config.toml
experts_per_token = 6
d_expert = 96
moe_layers = [0, 1, 2, 3, 4, 5, 6, 7]
lr_router = 0.000712
vocab_size = 8192
rope_base = 10000.0
init_mimetic = 0.7
lr = 0.0015
weight_decay = 0.094
doc_mask = true
Below are experts of layer 3 (counted from 0) of a mixture-of-experts language model. Rows are named router (the router's row for the expert), up (a neuron's input weights, with its number), down (a neuron's output weights, with its number) and show model dimensions 112-223. Each number is 128 + 32 x the weight over its row's rms, rounded and kept within 0 to 255. Numbers have three digits each.
After each expert's rows: a language model's description of what the expert responds to. This comes from a sample of Wikipedia text that the model never trained on.

# expert 32
router:114177142115162138122178176143144088146159106117132070141158098106159143139142143141085130141125153108128159128126179148112104087152130087140123181087078104158096120066112150114172180134109038111099090104068138140127177113213178108152101115136106119089135103133086078136142165104127115149158143172089181173107112156144107135081137114119
up8:092184091127153105219125123131080170129135102148129134140127129141103119131082118096131149082133168122072142164152153125164102215216117142154191110125099204157145083148114096085110143072123063141162090125159113088089128143116167098140167096131187124118136133102119098120171175120136189115116008124125136147106166155166152129123094140099
down8:158103132134125154145155142098147154153138092086134142121127161081118122103108116127137145136107121141137153171187123107205196057126092109134112111044133090129108121055134100117121129177097093119136135070124109138132052123160135112183088126121096093103104111163203139132106114152170144111091124100185126100146128197094191143161165074196
up9:073123061167141033099135138122123107108137094140157081067149097095133084147160120147144075133173137127146157136120099148089089108136125110146123139084194171141140127147101116206093187137124171114167117116113154160141164144086146107158117196122129117096152179123113104178093107139089110146157076121157164177147191112147093126151155132139
down9:112187133163074168133101140125135159153179122203135085094146141129189135127098125146127106130102102123169188109105116107124142121113159157189129145093077094142099147149162203166116067121148129097119193131123106100199128154131135193147113156124151173116131117122149120118113142097136129103146141041098159147075087108091136124124094111129
up10:095107073168111106072149127136104075212117162124093120165113163119101131153140143123171182167137136105136095126114151136172149081143158080153136145109106216120142156163111126119081155132110086152169087054113046140140111137143091140085098160116097111070174150135081124189130153115123098187115121122116138205130110136147105100088109113157
down10:106086101052104124099105075140194080135161138060142150111111146138171125086099109164104147157192153080139106150056133134100158122156119127057088184104202109125124099104153125125180024129124113102124138153162144142138144103117148125118099145151118151118170116162140147123133159095150140094085139165115125074092128140119150138164204122115
First pieces of verbs after a subject pronoun or who in biographies and plots, such as en-joyed, res-ponded, ref-ined, impr-.

# expert 2
router:157101149117165088115188139153185170155162117160141100145122108066167162151120161094094152108209144089101169171117084167088084118152110126101138151084143140178121138082186100114187156136075119120125149127142120123113168134175145099174122106115119132088106094104199125153084182095151096085168151119158153103100106169073123132122145106136
up6:068116197134135136155138122157110136134114071157175084106112127092136107137089115139116086096153114108163157114177101159128130139135119160085204094136109127192101094158130125120171085063130087160108114145089050131176117133107110159140146111215206116133178194146081064106113103111122111154148137154093142082101093174102149098119139131071
down6:138121148129208163132091123115196161110151138098114113126110140157125142167133162123104119087107093077088118136096154096162075149093077139137103120109164132110145144101154200113145121137138147125138158110143128054095174130121137104081145181107087137095050127149127118129154135113192126162148098088157144154128104106147108178130112123149
up7:143146145193143093059137111080134164123042142121119092170129119121112064148151090160111158181103113127121111143152133142138127177112199094115185088130103155124171151098070194112155130057142191176140152108103080101142130113152106115167099165096095094157143143081166099213114100097132174178140141116097122119115194108062155149105124097129
down7:080116131126136137158058180129165154147130168084111178127134130108141210090110093148173150116137136169164158148087177111136164107114127111088125105090130113132108138129182066144099130167231091082123131078111145108123098071179104115092120123178134118099129133160111135099108128099115108141171155142083120075083144179129092084173145172089
up8:123151101116155082196098118109107165116096141150142116167124192133145152148119127132105142092097092112141158113124102126126098161177133150092103124117152210165123092095155133090143101107143099125124113132087114074061195160155110088106167091115168045132094164080124155120147153107141184094123088123147108186132152128188160130121100114108
down8:194170153113180139168125132126152144179139097105105125110105086099049129144142105173106111084124098105156104085127122136160179129111072127132042149090147133108145118121062079134099112158132100165097125134142114152097108125141091131102174119142071161061161083143163170149103130131129131140130138126187138125100179191107168136121150103179
Final pieces of Spanish, Portuguese and other foreign surnames and places, such as -os in Palos, Burgos, plus the, of, where.

# expert 20
router:172114188179162131100167146086167109175126086133129101171114093078140226177138051124117100169132188064079125137132086184111125142127083122120156151092139104193128172091158131124185152104120137114120156122143117144133149127168169144120114087120122156135174114122172122113133108097146129113160154133154168138140179180151165066110147152142
up1:105190155131137128094145080042090134123088108089105116150094090102134139143126129128105093100134110213122090105131137152110173153141075104125136108091141130200135112069129116169161095068067138131152127135177149134161161112192199164120098101142205144150095060176097114104156149160145085118141153136094162132126130180201138116153154101101
down1:127087102119095108097109143178106090182166144139135100161137129124162134153130110134138156104143118153115184149133081112190156124115089150182114161176093101151113040174145066121173137160150094134130078119125055122130104123104135092116148096086117071146116213106095136092122174112101111130135161189111085222074141102104073167108156112099
up2:122158125140153175177167078173177142095105100158130100115191087097189158134126118146119175101153137117064091128141127153104153110116133128075103132169054116192160137116132137136131126134089109079117151132117136109137154159115105162182131098108095094119149084136158121088159109121139115109207143047123105115177094138157070197111132063110
down2:082130120132166116090163131160139095118122062103062107097076152087104127121145145119166167056092127158131110127140109111139116175170125106112096112158117111151119184159114069164141092104163101100119107141186156172114083144205096156141165172124119149100137168131132126153223183181133135150109169138170164113106172131134140164191112155116
up3:090118134130151178103151132146114164148158168152110166092147166086100098151077135129027136111225118096061134119056178073105114104110131135110105110128140087129167152133178138120186121191143113171130094146156137162139114152125178120116167163094131195149121121153127154154126095149096162158089112135065167130192115098165091084073063071172
down3:073142094145052158179137122084148096098129169123117133110126107115126100046123111088126090151110127127088114149141148134231119165187153094089114156112110171136167135142062130082110146165068098141162062115093161114062149130109144182156117132138158108130133080104186139163109147066109134098143146131087131164123149143131166139099107195106
Inner syllables of South Asian and Thai names (Phra, Madhan, Barve) and political words like Senate, Liberal, Representatives, budget.

# expert 15
router:072136105125196162154157151131139112133096099102125124181088118107149162172097106117119089173089121073130153164151137165159141063155131133118104162156090134147143197045194098089170128110118125123117166117085130063103130107207136102203121134111148129130116089154114093148135139119117070087166162174110170121119122127183108120123154156146
up9:112099109084162043102127118120134121102118104072129101073133102100138096141187161148110106105143131062145187093078125146136063113136131133156154111108103162161155131139134144142135147118099145109130137149158121099106133081133136139144167161071127050163125125175111151182131095140122052132124084125161107233137139155143142112151137119102
down9:150120147123092158162140153111084103119158114116156121093132136101123150133150103108172079144112078078117152133182095210125115115109158140122141148115122143110103143113088188178094137165110093126121191113082117147121169180076156140110127152145154207124106110128118138138145115125160123100171111154130158194098129115074105118082122113074
up10:105114103200130110105161152177121118177089117110087107104136124108122182163155118144189173108120088093195106125161197116146137088148180127086128161167138226158151167130122141138127143149140141129136120083091077131140105147131152147146099105110145159107164119191096154134137169139123094135107155086070175144124061120126128089100122154114
down10:186101083153091117145087077136149078114160120096110163091135109200145137073116105152135094129199104122120093095056208104132124133111040136161107117127192121118104078147128131150136141115113171138109168176160096154115198122125093079126082146157176150083141104130108203176153153139153182124085137154145153123114122069140148103126165144124
up11:106118199109158133152126133137132120062118144109080142141154160131144122121169099155182142144133209141109122128197039141128119091101104194161096136100082128149120143136117093088170109128175109124209111126094122116078074144103080079164107149143074124191113096143165107085066164135135058125150172111148192110170146188157145133155094153087
down11:107134084071123121136122168117116142113104166159172143154107117134084103102130130072083169080120172105161083180090131111110156152102092136123107075140146069203129087101073090050102151153157123097104121083174106187128115097114121208126130049122102111094211153146101093131138108166101081104099093123162094116124079138114114146173118137177
Middle pieces of names and foreign words, especially after an H- start, plus Devanagari, Bengali and Japanese bytes, e.g. Ha-za-rd, H-app-y.

# expert 5
router:177169148160188118156154173089186113089139121151178101155127148136163155139106107091100101140085208106142144136128122179100114113140086101086169151123110097161117202127133140085242153088068096083141119154035135126107170142193135094093073079120127135132132075112133103127109190106176107104128062142113133123099143151131160151106181137132
up1:133170147114169203093107153114161066119107145134162111145074145117134161172097162161148081119139099135147079070183121132125141128115120089119186131100165082167141059130143096137162156064093169105158091111101135136145108160128155183119071138095133124194090086168112096058114179103132072111122119126167152176129158132183131137073164149119
down1:127149106144155121097115162152157142157123175104115130176211189119065068102083117111116141127178138121152107155092083199164148090149129125133112101163089124104115113119148104150109174199113089120144091078161064106108110090094123137124162130146132056127121126125138128102187159163164134091068152114161090148114118096129108169133113147155
up2:169094145132150057131150131127144141118082096152126130152171146175150159130124127189113159126119127150088069159112125126115109139095125121082082171200097124192133125079119138077123135075114117138046145101086163117159119146100112142167067114136131181138098102149121132092176064117133092115171090105122185130150099152165139139072168086142
down2:114132138152136143097095181149104084098125110103115093092125097071097094172124160123128145157181114104128109123208099121119103144130149081203099139110154136135151158127132103147126076154193085061205178108184149128127059111156096170064158164144105134119158133110065133155184140149117148116138149193152174127119148091126116110173117170108
up3:081146177107165099177140159154153151072098115191094159134124164115134113144091135161158189085154142159063125110098167129169164116138145124131116119098202131101119091128106133082112098178120073156151125144101145200120091133166137089100102180099152064191095129142088112124124123175091123158139090137079168100116135095144107107140086113137
down3:138062107112038153104075095138156122109099117082085167152085082155111115035142109100128111137065085109094113135147152194160099094139026126081097167128087146126149128138133173111105144142108100156116092090101148141137106210103115255142102165141134134120163072152153164161070111118097139138152148110107168116135184117125124164119142136118
Final pieces of words and place names such as Nadu, naval, aviation, plus size words like over, approximately, large.

# expert 8
router:181145140170184138057179181129197076098159104147157090192174079129166191159126072077122149133135131073118195152123124170144088084146084070093159167114145094137076169097146163150182165089101130119080138113114114146081127110159115077124124122125125159132124116154136153129115123138125164111149117135103153182125141123101115119095116101183
up6:131105155118150082168156089109121137123163039171163092105110184144106141156162081167058193164131111109163159161122119148119144101096094122106213109083154144162088113129085141139121106074151116075099111109069087179152073108178158121081107163171124094149167204138183127094109070145150116154152160094103122080160092136104131116109111140124
down6:106131140183185129211126129084139077173085162117084085114128106182153133115174088161091115127212138155073123144108128132125112092130162117147112169163127133112115137073123175119074103124151087118087105110128137062141139148083196087109133129124144144110063120100103120136118134130104117188106175116171127160131154130207153142099062140114
up7:186135108185141103113116147101147124125113111109084053108122132136130058150122092165173152165104059150125113123109116130112093152131136070146128118114113172123138138092081150187167070133124172150063116154096064139118111106175087164119101111075123183139052177075166118139100125112113180089137156112113116082126161126133176117137135137160
down7:113063139116124081128098157118138110171106165157136101118082159126151195111109120119115152067111128171131116150121152151148091132156147103150158121131090138217030149107133103140125136128097120128115088094095145137111134145062146111142043071151100119125123158166141157045162197132147129144115156191101121140096136149168100165190076150081
up8:153106095091149134156121152156104187141111113092134104139158165103107132164155121029099127158083076116092140194143140157098120182125107066173148130114185173165121064081168094128172123120124116151138103125111087102079135105117127110112154154104164119136090168079122204117131167064121195096079089089119081141101151157157123125126061093135
down8:117184161063124097125120084110102170172122039061094149135125167064072126168168169116124118127135133173197122089172157082165125132117098140128112106062093080106173140123134110129118128158112112104105176105139159164121116132181122121149163106163127095079155111144178154208099118125111110149137105111160124118110138145056163126164157142151
Last letter pieces finishing a word (n, s, cy, ky, possessive s) and determiners like into, these, latter, following, 1990s.

# expert 28
router:142173146131163117137197145107149158142138101148132135198110153118191130147082085057111117161181152103109152159123080154079102100139117141075167202139074147150100169089170089161159127110096162138122149119122127169098119047146171118151111103135130122125126115144160145102106185130149103106179127179090149087138163109137099116116170097224
up0:177097205118180120157160074135101166160102165129200116138094131171149113129087163094167141160142069149111108124147085120146115124095120090165143173130088103108165097129138108157111137147129191082107110186136169069126119099089105167129157083114134101109059093178101085045119151188150151066134095146088117158125119127077132137157086147139
down0:119159121190155156134115130151113108156150101091109104152130130114127108169145076124175133113139109068141106139140133116134128115105097127185128134188168124110122159067144183067156154140127091097182045095109073118130106141112200123097186168065132144126085111122173174097090177062138161072181173122099156068113142115115041152140136147132
up1:091145157100151177099119091049124131118093134145122089136141144167138180137146152145134111131106111186151106117108145121096206124086123125158159132114105130135080104133123078157153066114097136120169123177121160169147130114159154150137087119151128092131079086157166201118119141141123070124172158105102178130149092213161113150134132084092
down1:138078137114111099094112107163170104171107145123134138163145147076105098094088098068109103149203160164122207163110151143145144123130002160113121142142142123136098136124165156160173094147132087168126085100099105219128138128114100181123116120122139131114105154118127121144227116128147146129029124144183118163135157110082120151103132101130
up2:152127081183131140091152118196136107098098111172134114106188147180142150136088087151145201177081142118080135110104107125073167117083131131101120113168111081164071158071134159112109112121118143097084177134099154112100120163162117140182135171125132174113134128112153117076090093138145107148183111089102151095093100122132089123105175098121
down2:088134143107186120109094126157117110089125085072121103174069091108093096149120121115203140152154125134159120073168101172153078150144165135182088141115118162181112165151099094147137112123138089097161065162174135119139114101169067162126158131105109169141182129061093156180157178126127130070123133139169123143119181087077128170141118160149
Function words and punctuation in plain descriptive prose, especially "or" in elevation conversions, plus According, near, above, below and population fields.

# expert 24
router:150133185088130085153187205128182151111114126136138100146133110113131213162116108080152149128109148096173182183114118211128104135134127139111114168107098108124117105084171138105154121091151084122046096120092143145091131098174129095116083135085156146109141094154178120094115150126101161131104114185151168150138107102117160111167109149149
up1:131184116095145114171125153031137147147133201156109127153134094163106150164153231125134095124099111200101138104186134118122139077139085077136110122080136079172124110133138139175164116064139153119146099167117173138147130126151138146140080086145161156168096078166133132110126127100130103117116137144098184109136119167155175112105111086083
down1:179090073181123141123092130162118088122086111131171098115202123100159111108139138113120051164163117170135141172107141141129112150125114187153099101165096052094145087135142145127124121237145117181083071113172099121118133117089113156132117164086120074140110166173102144127120131100154114114124100163156060160131097103134112131113146105102
up2:095078156099142147132147112182127135085133151187137132109140101208195153157071061196087157150121149105119111155086138088087127106104134151068111099151158144141142127127108113164083111094106057142111149128132160125139166143089146116132130103173062159104129174134160144119055105072205136058140079115139148122153159149133106151149127151133
down2:137151105118136116110125152170088107094111148137077128151088106079144145095091138051163133176127135117115128129134098135103142105137158133139103127183105122205073135097106132110153166122219141078147125146153102190133144089122108242131088124119119145181093116078076152110152200121156178152091185119159140175130152119103152134166132124068
up3:121198157112135076161117132165112176091088142175112107100102176137142111115141133113114161105189124169026102088101138085077154100108183105128116120148150107126117093089112122029161109156131131146101168176148121147150089128195151129148181126074196143139128091176136172113114156171108129151133095135121188211151121116112102089125117127124
down3:143073132092084178149157103182176124141159129100115164177125155110106131136140050127118096106130190137153132117143141172094138117144108137067118088085079141114197169123085127156118112125063103105162089088116178118020164145109134131166153169185138061097144125108188121175056123118135069066173122127157094116118152141097140158101186171107
The words "in" and "and" in running prose, plus word pieces like ill, in, il after f (f-ill-ing, elf-in).